Weights of a small mixture-of-experts language model, trained from scratch on English Wikipedia: 79.7M parameters.
Below are experts of layer 3 (counted from 0) of a mixture-of-experts language model. Rows are named router (the router's row for the expert), up (a neuron's input weights, with its number), down (a neuron's output weights, with its number) and show model dimensions 256-319. Each number is 128 + 32 x the weight over its row's rms, rounded and kept within 0 to 255. Numbers have three digits each.
After each expert's rows: "comes before" lists some tokens at least twice as common just after its tokens as in all text; "gets" lists some tokens that make up at least twice as much of what it gets as of all text. This comes from a sample of Wikipedia text that the model never trained on. Tokens count by the router's weight.

# expert 1
router:108117136120120134131129130126145124108078137168174119110154113166158108172157116115113126150161113163150082130107149128099154135082083131167127078080155155165138112156104150163141089101189134
up0:107061169180064104142094080145148088080117054105154170123130186117150115126119091129157221153176118061108134165155145137117144096096127151049093104114160136147106162136181145118089172119139135
down0:086142164129112062194124089184105072129123142167123149114155153177163187194178082120090112142112122109133110174141183089070128130127108195080121188094154099118103121132126180080062125099161118
up1:107161115143136120095081141143122158098174107197151165165171127115102150163102171119164120139114106080106093153149093137143161096148111099107123134110087091141111123155093156108147157136063172
down1:146107133074179157112123139137070131169152089196088124167123097164135160159130105179133168114127128106094174175110109075075163141141148146115101121138119148156087105082173103116150142168086142
up2:149090113130137146157098110101136127105152128136087135153147147060144152071140113190195206145126139162128117157134103159123133076102146164097161155123139205095138145126144152098118066114125171
down2:176099174110159158154161144127131102122117154156091164120115125128139206127140158145175127123158135099085129147124119123086152139114095145142153199162102072151130149120135131087130092109115090
up3:095150139119104145176146147112130093116098132146130114145105170145095131118148109169075127158143187151117118127077129088124158173078137137100111140083128081067191173142139095118164175100138108
down3:078093151147139160120165166131043142127116093159176123088132225133121091162119145080116101174161164112145112118171142117117125150140127116166144121122110104176119102154129155141107126144148124
up4:121102108127129145156128165210122195109146051113077134143153113149124139162105146173192166087102136120087110215118091130200097068095190199129134150127149104078167163082177171058155157140109141
down4:143101071116159102118129110175123154119160179107192092155166170146095138168100127117141109096132095115092161123134145150123135115119190092149126195145121140119093140124228091159183067114106128
comes before: " a", " in", " to", " and", " as", " on"
gets: ",", " was", " is", " were", " be", " are"

# expert 45
router:091192130150109145108136082142167114145114066090157111109105116039113078133111090170143140156159160221096135145103182129146157159173120156124196129057063136099131117192114143126097121137141178
up0:129117175122149139147113154151122185155201164103128110131097115141161091131105153136182155180084146197120145146115161111158124111116116130079090148048139122098139100121140135134103119149112155
down0:122131139150152065115120094143082169146084165138111195125143094075119105168139153145106115169136059109096137132175109123085105125172061163123154143085185143139103155117107179127144158169122175
up1:209126137176194135108162154112165112115142174118041138173101182164102042105155131161127119143159145146152137134119155144194149162096111133046113145176160148126117100150142118143152164136141144
down1:154124127100158144149091138098073162101179206102131119141126155138123075093126110166075075142155079148137100142128156139135153136112118144152089103118109097138202116094148207105057151109075133
up2:187162125176182116141088123170166148134112109057151185143104053133102089150163151172154161122121142179110130104098145145166121156074146088112069087059135163108105087140159133088099130106164137
down2:110122079150134130090096099115132187127142147022090128133119084072109190117181083131120145097128141115153174092145102129090146122110191148091192108156134142121069143119181199145116128160141093
up3:132084122115146178171093153165127134159122075128121179130160118111088154128137104144156130139066161131068116129111112114145100101127098170135140125124157132123135147052154158124144163073137141
down3:089129118126143121080136131099101099171172116182092087123034133109075193152134163131139100073078055189106152106072146149115128144057048136095136103169115146163116132146134136129096212143067096
up4:168141166130169166132175126110144140075181074142164173116111134119098127186183154140083176130106111085095148097125133139174137058106109138111091170190109120164136115112143109132148050083145093
down4:059118113124105161116137113155090072187112110115120148151171064092134131116121146110103109124163119097174072049213136175114067069076142153187165166141131082171142150124137147165110126066086098
comes before: " |", " 0", " ", " 1", " 2", ")"
gets: " |", ";", " 0", " ", " -", " /"

# expert 17
router:088101142148170177142128098195146106161116060163144133152100130081090133140176166109178085152108108177144162133133169123163120125133094125108153131143155179158102127140094111050118109123178132
up0:116157168082104125121147117167102163166136147153114055127172135158162107146144079158207175175142158073097145137148104105114139147161115161050174201112110176145156061112146097124121134130100146
down0:136147137142074145131115095105163102130093093170136100161088125156123101157142142169178185136107152094120167124116126138152109080142157121184106102030090133132119159111160148102111116121149178
up1:141059137098107109174085175130087117082047095096103140187106128119106095132130156131179164106116100150136105104157131123152096163122151067142142100170110121128105103119152169087119121128097120
down1:122109206107154139179102135148117106120100163135167109168131127193176064133077165119188111134135110060123125154177122060058147119178125125203119091113149130150103128088150131122158111175143133
up2:136180099135092149166131103131149098104140135124108173180122094109143178122124105197142204159212105116098125170135097116151067171114185163107174187100128136081178137066141148140132154140073105
down2:138152150137086147145087126167089106174154108173148172136131058104109207050121136119118059153107135106132095177120085165113175144138149186073163126130116090125137153153152138140101186145126069
up3:098151142115098144152154131106142101130124093128109137106111125159212105126172141163142119130152088139129164159089146123164114186161080212102172136155104183089153130127146164084119109122133119
down3:160067101088135190156160173077135139104095145154210164164166149145143115145114173068191127156151095118082087145102177087092161101119166070174076121084208062134127163157125094150091170155123090
up4:126118152113114134198083083171114130092152142122125120085100081076104160166199132160131123097170163160134152194073087105165143151173133127113175122081170135086180101154083169097153119154084106
down4:176082129116111160100098162114144146155147144140209126164108123116115167114114084119179098120108149123109136082099120128138136094140084090125103081150163170171096156066124102117088156143183114
comes before: " of", " was", " is", ".", "ing", " to"
gets: " he", " it", " He", " they", " not", " she"

# expert 51
router:139085174083149102128163090111125154109155161161150161157159144081107187111136146137103088154154146099121137110195084160159135136135158144123101118124159166146178168050097129117113112163104114
up0:112124118140137155160130123148128066089156115154111142161129073163170057143130136162151230130095150155105078128075149106151117159093185164128150156055114122099117120107172160012179128079129167
down0:084120167129191126126118136150121097132134118143163091096090138151071125068054144097104134159132090166145102112131098105097146144156118154118219068051152137152067171106131128087149140167139174
up1:166135159133151122211113146136143165099168148117141129150107117085136139140133062128157146126107134133102122111143176083167130149135166182146115142129115124120147055106171109120131068126094132
down1:156154184139185136142150109116129162095125091117129168109129110145135134156133099103099108085116129121152156140109122171151152106193121121146120107119096124174163158136135109128053132131147096
up2:148118129123152137130130182152140189132156106149138157116147146123101032123149105129115230123119121139178123094143102142178130119022111188148079202157121109141087180131198125090135101152072166
down2:077175130132155086062178114161133113113056105102080144124066122124172106125087141129108143148110079144151131147112101193168150152142070124117154173122123174116165109124161091106190132145102140
up3:164147131207111138197161110191155077124090098087114121106116118152127137155115054149145155138130119155134126141093126095112109161111163105098105118126116144217131118144164168094115133137098183
down3:120163165127170139152121073149083102142046141146123099100075118150081122139056092085165156088113193109145173121142156072070138159165147158175108064116158098139111131086098097131161091123109104
up4:154087118114086122130103101175115163137149130105160139107180166174064124114196147122084132055128050101107121150102071217150172109145198137117130097144189084181091128121099216119106179147152125
down4:091169115134099130164174044102034139132129111119082105124126065137070164128092091103107163101124141101134091200148142129129165132131114149124111136167107170142122142127167137149166147167166103
comes before: "\n", " The", " In", " He", " It", " She"
gets: ".", ")", "\"", ").", ".\"", "\"."

# expert 56
router:123120152097064142144112132140085162125105156131145161138100111037108174102110103134081152087193110100130126094104098139093173133129126093168115097178164090128096112174099161129142181154100093
up0:162155111164121108167117179132159083115190117111107166146126104118113089066187112178178138180127149118072055131120149171165101102104130166132168155060147136131127148092156129106129124081140150
down0:111169135136099107141144164184116144125134142154149119130153150166144133176134137117118129150140112124098174076091128125192132096179168142129107143135129096135130097172142132092081106115163071
up1:123160124123153116179135125071149133139133118065148154138115132124143112136104133124088105123097100112082118069168121084119174116126117160112144140110224156108133089161148110087113121087124129
down1:112084143093154114130107181087060079146110146150124145136168091203118152088119125119104088122160162144156149136130127064107145077150115108107129171109122146131096124083132118122148155133172183
up2:193144132111137173200143135111157148142123112115084155082139145154126137110192137205161133174115102138097119152113165123179108137108145146118117131057092191144141145091203108111152149162145176
down2:149051112109158161201138108089075186076135144099114110103111136127076167110153134076136132054155081079151112158124072104105115116082125145146178116174126162124112126171151071172128111151121123
up3:145134100143114193150086143125157090139126093142118128112165150118122092092163143207196147170128067125099105142111127227130114156132146156106179128070091107123116128084164129089101123142140135
down3:164147119143110103127132138105139091108122071098094122066176111167170118112102086186142119157191140136041112133159111139118113120126102136099115174191129180104122112099123139157171175119155148
up4:119138161131083163189101122107136142129112091109195181085108099127154121149123151148176178106134133137160105129159141095136085091089070121079096139119124105073102098095179140143149107119156180
down4:132163106155137147147167092073200181142135128133147169116169138106171150100070139071132134116158099121155139100078147067138109141139128143141152093120166095136145171116109108080109134092142122
comes before: "\n", " ", " be", " a", " been", " MPC"
gets: " |", ")", ",", " were", " was", " had"

# expert 40
router:098077122051169150198123121084097134126107072138179098076145159104094130130137142120122146122166147144136146085159079104153117154121098084130092134156153171126152119120074142176098168126136151
up0:175183098108095173154113185129148209135134138155068141149172098157190126145088151153111157102101151091082102086110189120122162149120124110167177100130149174155187136097113124102098124117149106
down0:125119163131137109166072124129101164137139123162111131049127138124150147132103143113156128143134130135135106059107121117121158184132100139169155112151128134139114074075092072142122196121093118
up1:100134059122127106177139166084138110118080093164098088123150173081087084104147134131179127089127093133120115148139164143088107114090150130087113110150145100186110070202117099118134169149112185
down1:185147170148140103118150140133176114149119126173153137178112064164141169072113161106143144165118144143057124161131131120112090158064133101169120170067118169140153098157096164076138092104164096
up2:096147068095132139191106189081194135156218102155155149128094126049154101153108162129126098145122080197110139131131094121169164134116170114098135099103143150112151137056144115137096069075182199
down2:126105130089191174132097122122152124149136100128126083084125080150117158119093085081168142188140104080147174159112112170110115135171122119174107057145205120121121113209147159034100094159162135
up3:118122089085114072165106198088095149139122121140101098136169181084078100121136044133113193121097075109111159148117100105115146114104164108136177198157156184128073201140131183141105140121203086
down3:141157180186098128159133152142119123077112079182075141131115141103150066168109144203145179129109127122179161090147161157176110147070150112111177114091154114141117149111115131097091167115110137
up4:155122147103107114154167166153172144093114183148155180112170114082158105067156092135147143109070154088078131095147087169155126131118128110052161131122114173151109110128127110156080147112088111
down4:132113113171079121120092129103111155104103133130161124113143157110117099085083144076108117148160114141150156119225116123109140153112155163165133157128178151140123106117145087086118137079155052
comes before: ",", "s", " (", ")", "\"", " ="
gets: "s", "a", "'", "y", "i", "e"

# expert 13
router:127086136142116098142084132100097055172154132126110131110144096119116148086165125117137083161139139160115081104175105135149131143161070148067089111148157161095128166116106103122093153184128086
up0:171118141138167131124170068122123166129125165167146169143124122136123157118070111146136146131093138132123130110101112117145151116121095100065110201140088114159135113112105147166102119093111095
down0:129113173098123078144135140099124153135105172157155138163119217133100108182151111112133075124167139163122150087164133110179108148098141090114143172109138149129140048134132156145119173177119078
up1:125126103166126124176121112148135125111158137085098114125141141124137147189069173135154142180115149142113151140106150149111183115109209122099148148041108123120097105100128172112124101157119134
down1:164092097095121132164138128145065114129139170129076131094116079135152172135107086152130071084172095100114134152126104103101141138119133100134153134116140133144143114099100144139113119177114083
up2:078171135093104114137083165144102153106137166141170143110123132064088081142183158148159117119127164127141074155131143146097179108127195167122152111074125164165120078018115107161145109072065167
down2:147130117105130124099182176113086124200122116130200076121101110094056163129134115134114161138084166156087160133106142112109162124133138091084185127135183098149139124183090164197153185160097155
up3:169153074147157160137122135204161136139144132125127178111142104099110096089152127169165154145113168122119114194103149164137139071092185180069125161145136125127125117114187172073125150141143143
down3:129071144081173129085159123054117196173133130216142010098087128088135109095106116157101123129160145144134146127108092115158150109108185089142096123163140119130116074164140140144124139170106187
up4:171154170107090095092144150157158108127124040146097105120097153157126087136127099130105161155094102175113100185129126151159102088110140116096122084120118082117116163135164107108144088137167248
down4:090156159096114097101096131143063108172076156156111173093096081114159161146098116062129119120122127108142110092157139064131075116175096065166131154177125168123124136138123136131124142177124103
comes before: " |", ",", "\n", ".", " and", " ("
gets: ")", "\"", " States", " France", "]", " England"

# expert 20
router:120130170123108152071104081145165146073125133074121157084167146113171099098140083216135121093107114105130189160136083178096161113148148150077129142164158102186111093140140156140103196145077100
up0:173126137151188156139091138078094147149176170118132126136138145125090083120137145085075134138095072166085079104155147113100095150147118160122142129103091194170147104128120138130094156141101129
down0:107115127173113121126095136107219135144157138163079132098117156065111111129196175128106155113091102102156113149114125168154136083054080129102128095197214174094097125149108163134130106119108131
up1:184134145138118137128082116116114070124187147112135105170112089148140129085188130158205134138068138172163116140132072168098166176122184204097058148129134105122105074159125128169120109081075153
down1:108219184134100143074125130101110191135108136159052131123069168157157116141085068117088121151121108103166127138160163097094095056163093159133120090140103112120152126127120166160147185105066085
up2:162129128135123118169180166170141135114152161166143164109127091165135122142115128144090098161149151167136057150084128156086122138124116091119122123099110121157096157119148131095134150124168107
down2:164160108133081107166161155125156089082194162179141126194135175152090124140131156134150163085041151077156117136139139172119125127070149148096138097140137106146150131110106120146104135171154067
up3:096152132125133147146122147210142096173135093142127167119148146083090098099150070142123145187176121154101051108127053144133132131131161152151159121107124131115131168077155169149125144108145171
down3:134136199153125112087077132140125143144165124138116168116110082135148118155157140081145128187095087130140107143117148183125048137122095073111080090107151126147123137139114102123165106039119096
up4:141081122140165180146110129126146127121125173104135119117136122088142086124135174107138163139107130126106112032139175123118097117152142122092170090135149145129099158125137141142090074162109130
down4:083098091100083176093129097133110137163087109122107044086129143109116107130208110097104081152173114112147096134163115082173084125143121137159124105143162092114122093161152137062162101132187165
comes before: "\n", "==", "-", "|", "The", "==="
gets: "\n", "==", "===", " ==", "====", " ==="

# expert 42
router:127086144132138099118141111081096085189084151126100084087154158139108121167092139147149173088103143176137103113143148114056176110109134204090110139165132096143101074131149170216091154146136102
up0:132173078149164182110159163151084100077188132145117144130093132101053141102161109154176143147123134066126143131111122197137093162168149118143170148138079180096188123146135148130117092103087123
down0:085139117114063150129124145144152151151109181136054094079206123114091065110110046123114064116150143070134102152153110105131171146108106145158106142159153109147130148147177132165139161116167117
up1:151162144121131186171133156163161109107180087110168189161149108104118144088169106160171121161155144097109102125139113169148115156093148118125097122089157184149170152080162175078123128116148124
down1:080136140102125142184123148121110195075161135111105112113115128131135150131179137129093089181160124124087136108149154099176126125032185169138164118154096097071093170182157158112103184163098051
up2:145040134072126147126095110093095228114140125147127162093118105160114099171179135151130125137087128162089100143130123108115118124129188180106172127133148156155217081158122108128107067153133106
down2:142142137114144168108127100118106102128193217227115109206104135080096129092129104115086094146074167145071161138092141153112163099126082096148141137155129101114108157140131188138109171211120090
up3:151106147086086166104108194148116127106085164101073169136146131182085097055209111148129177106106064121127131080160133140119112190068165133150189122153140119151142155083169107159164109091073138
down3:068124150163114098129127175145094131180089157104084073109158106159076149130171145134126152149120138090138138132108069129153119135140148056067173106120149142115128103154142170116130146106184195
up4:147105156122150150126145115123137117165115132075209148109153157082126129143135184117072143092185103165141125157162114107140077203116127142106137038149142128137117121088143113124124148110135123
down4:109173131113118081202158069137105175180102090092080104139116103102105192137153121119184170144150125089145144146120141121114107127156120073100138135164147127130171102180143127109180152098163122
comes before: " |", ")", ";", "th", " m", " km"
gets: " 1", " 0", " 2", " 3", " 4", " 5"

# expert 4
router:113165059070111107144095146171080179131135164096155148093166144101143132115133121153059141075178182066087104175146121081111124144144101158155149116131111155103189133151096092164111110106195096
up0:147129125153168175113166072116108124112146127142143139190124119113110124133135112117129218158129124184133124099223191131151140140098135141120070125119126164153112154093083122126110085143085153
down0:164151162077165111118127132154191141140077075113149118137121140104140152090086127119149152140158218151180128107138179127137181121145157107132067120212125127140083093114124102093143135104111146
up1:223140139137144085088109191134058085138233058178101137170090139086127120099161156118109116182114137138115070142119134117149128166102101164065101128136126170154142128158089120097091076119170114
down1:119116151178153096082171130180151085142101068156080100134083124157154117170116097141093137102162144123179168168103137171083116089102149154111109083106051091109108182161145107143078132116162231
up2:184170131043148094143160148109112102120134153141157132138134161156138131137076138078117163135090147134114113131236130121128176108130192155169067101143166125131120093147116101110128105151123093
down2:142105099117121146102149136057133093153067111107169083151106169165135103187138154071119155135198071129106146105148175079146101145195136177126116115159087067114103086136145155049161150138162139
up3:076139116146195164189155096155106115143176122099172159119118123069108125137122117168168145104141126134057101075124145159126165156112143177107143069180114121131102093127098225150119106119097155
down3:120143146083150086108152074112133140164176165104131167083160174126166113180104121077091162086159144138070194121148107162087120119183180131115135155132139089187075095135204148153123141131168217
up4:136161141169135165143100095139153117157127137141105145160105100152145092137162107190201163173124131156132059117122127147136095153082104174104127139100119148138082091125115151081154153172110172
down4:103106130136129077111140078117136136127135165153110073127131137077125136160090138168090170173117132152139113075154169113121108169079143137090140095153180135183127116134108175137078120141169157
comes before: " ", "\n", " 1", " 0", " 2", " 3"
gets: " |", ";", ");", ")", " /", "\";"

# expert 16
router:072125173218141164139119123135165081179115099116126171124144108156172126166146150145202143100066095190187174138135145088092135148093128154090108161127135103158119140160129179143165128138171157
up0:097156107135139201117144157199161131124100154134101193138148091123042179183136102136162148124105143124096160097049120105119097075112103094076100124072124113136099139066192115166060160112130182
down0:117072149099164055122130149106119100135124122120148134126143170082101142175120086059076154098192119085133118122177146167097143057127110117203157119124130145177152118075096095106133112105173183
up1:188078126087160118159110164131187156089141096108135173100145123131150086070115071117118178115094129153072084069159102102126102113123136099079081128081173113117101125101092079134123142081116144
down1:147143173153144074072094131146160128160183167117111128091124123157090082098102134110154116174252174103150159093180075110131135105125187153162110205143201146084128137105119150163099120140172156
up2:127148106120123172172102151168112116120096088133185147164149103150113056110110118166141134132048144142150077116132122097116139107114143189098105124112098117104132072071160099151126115122182218
down2:118123146115122156168109088167121117187201164136110062119153183155131107134144201128128099151137187195105101092144159124166139194161120090127117135134190161168078052120168158125117161096196141
up3:140102067090108161166133176161119193132138151158173133130126112104073099059175161142097200145163140145065081152126093157124116114164079138131167151114100174131161121081118156103136143111114138
down3:105174130135162137160134134143169132127122112182083122113139112139155156088103159158115187189126151145163081125119175180121134071096090213113135054134081124129132131100101104115100111128130090
up4:144113072173062223133120140169154145108147087139141094102134091142166094112115080149160132164080137146136095124180114109121129048118146179073180176136160107142138163084101086147124139122053133
down4:104091097101105142097182163107144121160110060115179124090147085152175111130128063116097099143107132136160146084155071154109128038119091108142133136112165121063197115133116054140161167179122076
comes before: " |", "|", ":", "==", " was", "==="
gets: "\n", " ", " 1", " 2", " In", " He"

# expert 0
router:125089111088151093136143182099126124107103140135120124086113093140088094171141162099171103106167157059129160139133137135090107151089118095095154114159168163087150098063117094162169131172148135
up0:144171145142126174138062116147150175185108123114133172123130181094094159107157180162147163142144157168103118149123152145162092117103067151155109101132132172136144147116118155081137130165168163
down0:083176092129134169130138101149133101140117128146109123146102082092144183145155118147118131088129119161129106150141145112129152076140129087160136172149194121126134131219147144092147086166145067
up1:155113117100101130146119119086094140115116176170112159098153127092118044153148057127170134154169142122127166198104105137170069127128124131042140154120120150089128181108182096137156138127060134
down1:132132152135096148190125109094116114117120180083068180175181145121149145082110120231119122164112165076139124150086186086159156160169135138129131098135146133174147090113146178123112055045108182
up2:131127101084101134121079172143132105073157131150093105109125117130073128142123152133116137138103170141158121190122084081140136154127155126101092136081085103125157113089143143118142123164155113
down2:111145145155108099107139113121166116099072134101068168122118158150093153081066139051130152164127099124170078119110148102125139181139140085188171105121118105131080095134197124120132154153136106
up3:073132101124062123139095140146116151102134089107123144217161129147138113134076110155176173148150142147151111142136131075135111122119083153066078149112125150058158100089174140122125149119095093
down3:147152127083165119112179069153057102140083131098123110201081167111160122144118216113095081105173176129058106131122144073125134119126142134170141174112170127122148181130123151111149115045152137
up4:131183124127116149157134147118143216092179109137159171182218150099093127130137114138114124151092132105096119106155140115119123090202088131124105157166135182112189147145119120133116098113146165
down4:082127126142116137134097089142142129132076087112143100128121142188145105126127086124102092110140093124094129157182182130113178197148129155201120136111131127172189171090184098101141127107084122
comes before: ",", " and", ".", " of", " in", " were"
gets: "s", "es", "ly", "ers", "e", "ing"

# expert 34
router:124100134113082071110138114123138086133140169139150171166108170112097180144185113118080101121179109118111118181151128153115091130132191135153127113123128180152145164146065198164073100154121111
up0:053117124089061078136132146169131178080084129102113106084187017187161128212121160150141090116070102118194146172114155127167095091129146172085103178122137134178097153149139129139149153123063102
down0:076151105129134139117140173168115141124100134126138119116056126104160088083142154141157159114075063082147121075065141117117114157084097085129151153128179211151124153126146154099154122102141156
up1:121128078082111087100081106085081137102126134124146124080107142125127215163110097163159119098157107044108112173146134190122154094137147145087167141156149116111168073107135155084077155128093094
down1:116120203094111088104159146123164117138130138108140125183077155167137130125147150157092164117138109129164099067113132180114163118120128170134133119162150118089168185159067114107141133088084153
up2:118172156127165107129118126138120082059155072113140186147096132174127167110164146151161131121106047131111097170101124131153140162132105183122129131049185104177108166105089099104212159064126114
down2:128143141095145129143107134129099147123152214126094093139153065077094128111113171045079097095143170189167105058153145082130091157137122179119095182087110086160161134121141125069165136083030124
up3:158168107097130174130148143165167138117136086154076127087146085128157143121150119158208159095136112131117109110130123090179095095097152133081137156141095098104150123141183106118142123124102175
down3:147127143162113141169111180139109114134093156118129103101121184154090057165102148169132128115156158153078157151188192110143132174097136120145141068098184171146092134183132045094136173151177098
up4:081146093150093136116084161111179184129133103099151130150119049142087161163100116137132173106133126121150122172124032149203087147130154167129173166123102174161091171079188035036166110099129137
down4:084132146072114131212139145137175156099111152170122142090074138147121124114116101119103113229138086159100090166152141114142131159119022180186137090093108117084162134158160030113147098127143135
comes before: " the", " he", " and", " a", " which", " but"
gets: ",", " that", " of", "),", " with", " which"

# expert 46
router:135131135082079080106176140146127179125127135109166150151151133087070172147129113158139100095128155084046070128171125160111070085144126136117104184203171147108125134150119141163093123169095109
up0:133133130144137170168113129170129143135130114090103154117101084115113105144156128114092149114073032094160119110147123135110089121120172206141183081146129090127188111158131110129158136151077213
down0:147106179120120158173118137132117095124109094169141171128110162133157159161082101152142140106136144121159133149140114130094055076043120097141092070070142090152182190118108162056096071163083084
up1:106174132183137211158079087134113136172130103146084166152142114109133088127128142141156157144093073181081135206106142137147096133110080140170156120105091144123163153095199121112130140096144150
down1:081124111144164122147119091163093100132117098150220132156104116142056097181143176153087149101103146121165177153160142199149120127156087106146117125173133130084129120112178160161081106117156127
up2:114097108121120133142106122143126085127194107086164098126126134119152099109144127118137142103108171151116085100133130166139125108164188145098165039121120071044156106092178137113112118121143137
down2:148105152098161113097153101177146165134157112116116093142161145167135178105190100115153117151165137145117101126182132144175166119146164159179082160138102165123077127177111121105105082145159125
up3:133152103156109204142104131104107108144160119156053163137098129101155075101140123144132206160134119191151091171129144138136114162101105138142150091076121127086173143043139133092166082077176145
down3:071144087154149098117163112070082100105119066100150102174079154161092121091068102152105112098062154105162122129154169120090130116141092104131097093162134109105154040162137123143092123131171133
up4:126122140148153169130140187150112127131135113132130154074153115156122037123112156131166198081149150166145103135112139134171115130101180211112135130073138129089134141071219090081145121128121188
down4:079043091105124122120094173138082122159157115111136157126126174163157116116076165130136085122175155142119132083184129109144091135158107112129118080123193124107118123186097075137122061077135136
comes before: "-", "|", "\n", "The", "|---|---|---|", "|---|---|"
gets: "\n", " such", " so", " were", " there", " then"

# expert 50
router:093128139128147065184145133103144157106151127182204129138102147163206134174102169148139122204138132172095146107125207102102132140192169179139120107104126116101133109132133143135146080112140143
up0:146073121104127161122096142159122126106173088059133198152176145114143111081156105121149144173090143131096054145105065142197117126113169110166173136133122106161169153126136161085105111097075134
down0:139121141142185170034129060107173111129148086089129128124155150105114106123158081115126158132099128157082137120137130139140203110176173146114146124130152093133135139143126132134153194123118190
up1:151163087106138159164143120166163154119128123131129109113121132127169153174135097198131196142141155118136110159128159111100092160161139151173077078100152135131162135140114124056134090168131109
down1:158130150088153101123122094122162119152094155135082112174135121108137152192089109121118192117111110193130202130072215130161156122128043151131171087097070185104107146098117104117147133148117135
up2:166117125090092113100091169158122091139133083088043206121124129094060093133209180143111175040080116135122098121065149120107067130125145197135121104145141143156120091108106116098122132108117145
down2:139083134111095165116119121114116111124107125182152122131106145109168127139155107137147066113112127139150127135089133065141121140130152105152122063159099165100104077100116115159173065122147206
up3:110158092089119222155108131127098098104084156138075133174151045116073153123187109154189134154124134109171155119134123114116093160094149125111073156138111088131122129095212116075130107083110174
down3:092155145100093125141065152162131131136095170138156110123102167127065153133149149176136148159128142068143086164135072089127148113132096180123067186140110171108121179149149106167093140117131119
up4:108115098133209118126100146121182128171119164093159166101104164116116136149156141142181151104150172122093129114119148131172115069133179149159137106120169174077126150097161212112120105101081143
down4:124175080125221113153105140091163120097134188158165089067147112140117090075186145129111108088097130086110078121132147116120109130128129133149101150159127113104162114145143113139093111128115088
comes before: " |", ";", ")", " 0", " 2", " 1"
gets: " |", ":", " —", " by", ";", "–19"

# expert 21
router:096168174136150158155183072107206091130139158129130106130166127136190067187138122177211178107104159104075164096133180115075122118129112099106118149113149108099086122114159137119174067166160138
up0:099107154138076171162137168108154124132138117136111181183172101116114198186149154130112143169098169049151171118147104118188114137099078115179174158125155143143132128127162131169181075155095134
down0:130155100127123118126162113117075162166148155111185106046230115148121132144128074133095126079144183082175105124090165129140125107160109159122147145121174145152137141155075111121168160134152166
up1:122159116136136171143125108142136130123116114165151153101091071126107146087147143115100154119123096124157109134125164106113096127141158180090102134175144170116146115165076134181126123140114133
down1:131062151070133078128165070201088143077127090179121136110115129118165178095124100109154068168118196138178216124145126150083109085098163125137146108118112094177130163175108124130170145089159128
up2:132107136076097129193133128096188126119121126144150230095115105137171121119118151120099089132175133176091112154143120136137130145111173184188124118106086090081136119136132131123171095092117131
down2:107132162100152118100077133119158148153104173103156126154097143137102137068115144026127114138172113139191133117226151127140057108114112151158096127150147146177167163116192111085112141077089108
up3:136102120146098158091091132148132106152148105114124188129110063134087113138130156130075131123095106159133144156129110071125070075132105173133126052094132106106152139127106107121123146106147175
down3:123080145112134124086168114071184148099150111127078122055123094100141094082120164097107164100112120165196147156157169151148094111101137120118120115131114157082140145160112139121134118134148076
up4:145146109146100106131126170123104117123105168130108099170096183181100104095139106120111180119178123163129127139111142135182041179111103112126137189143060229128203098157141184080110124090087091
down4:074126123148170110114141153086186123123084153110127111118120089187168096151089137138149171088122147191078162106089157127186198090113192146109156152120183182165131199169021105108134071192117189
comes before: " |", ":", "–19", " –", " -", " votes"
gets: " 0", " 1", " 3", " ", "|", " 2"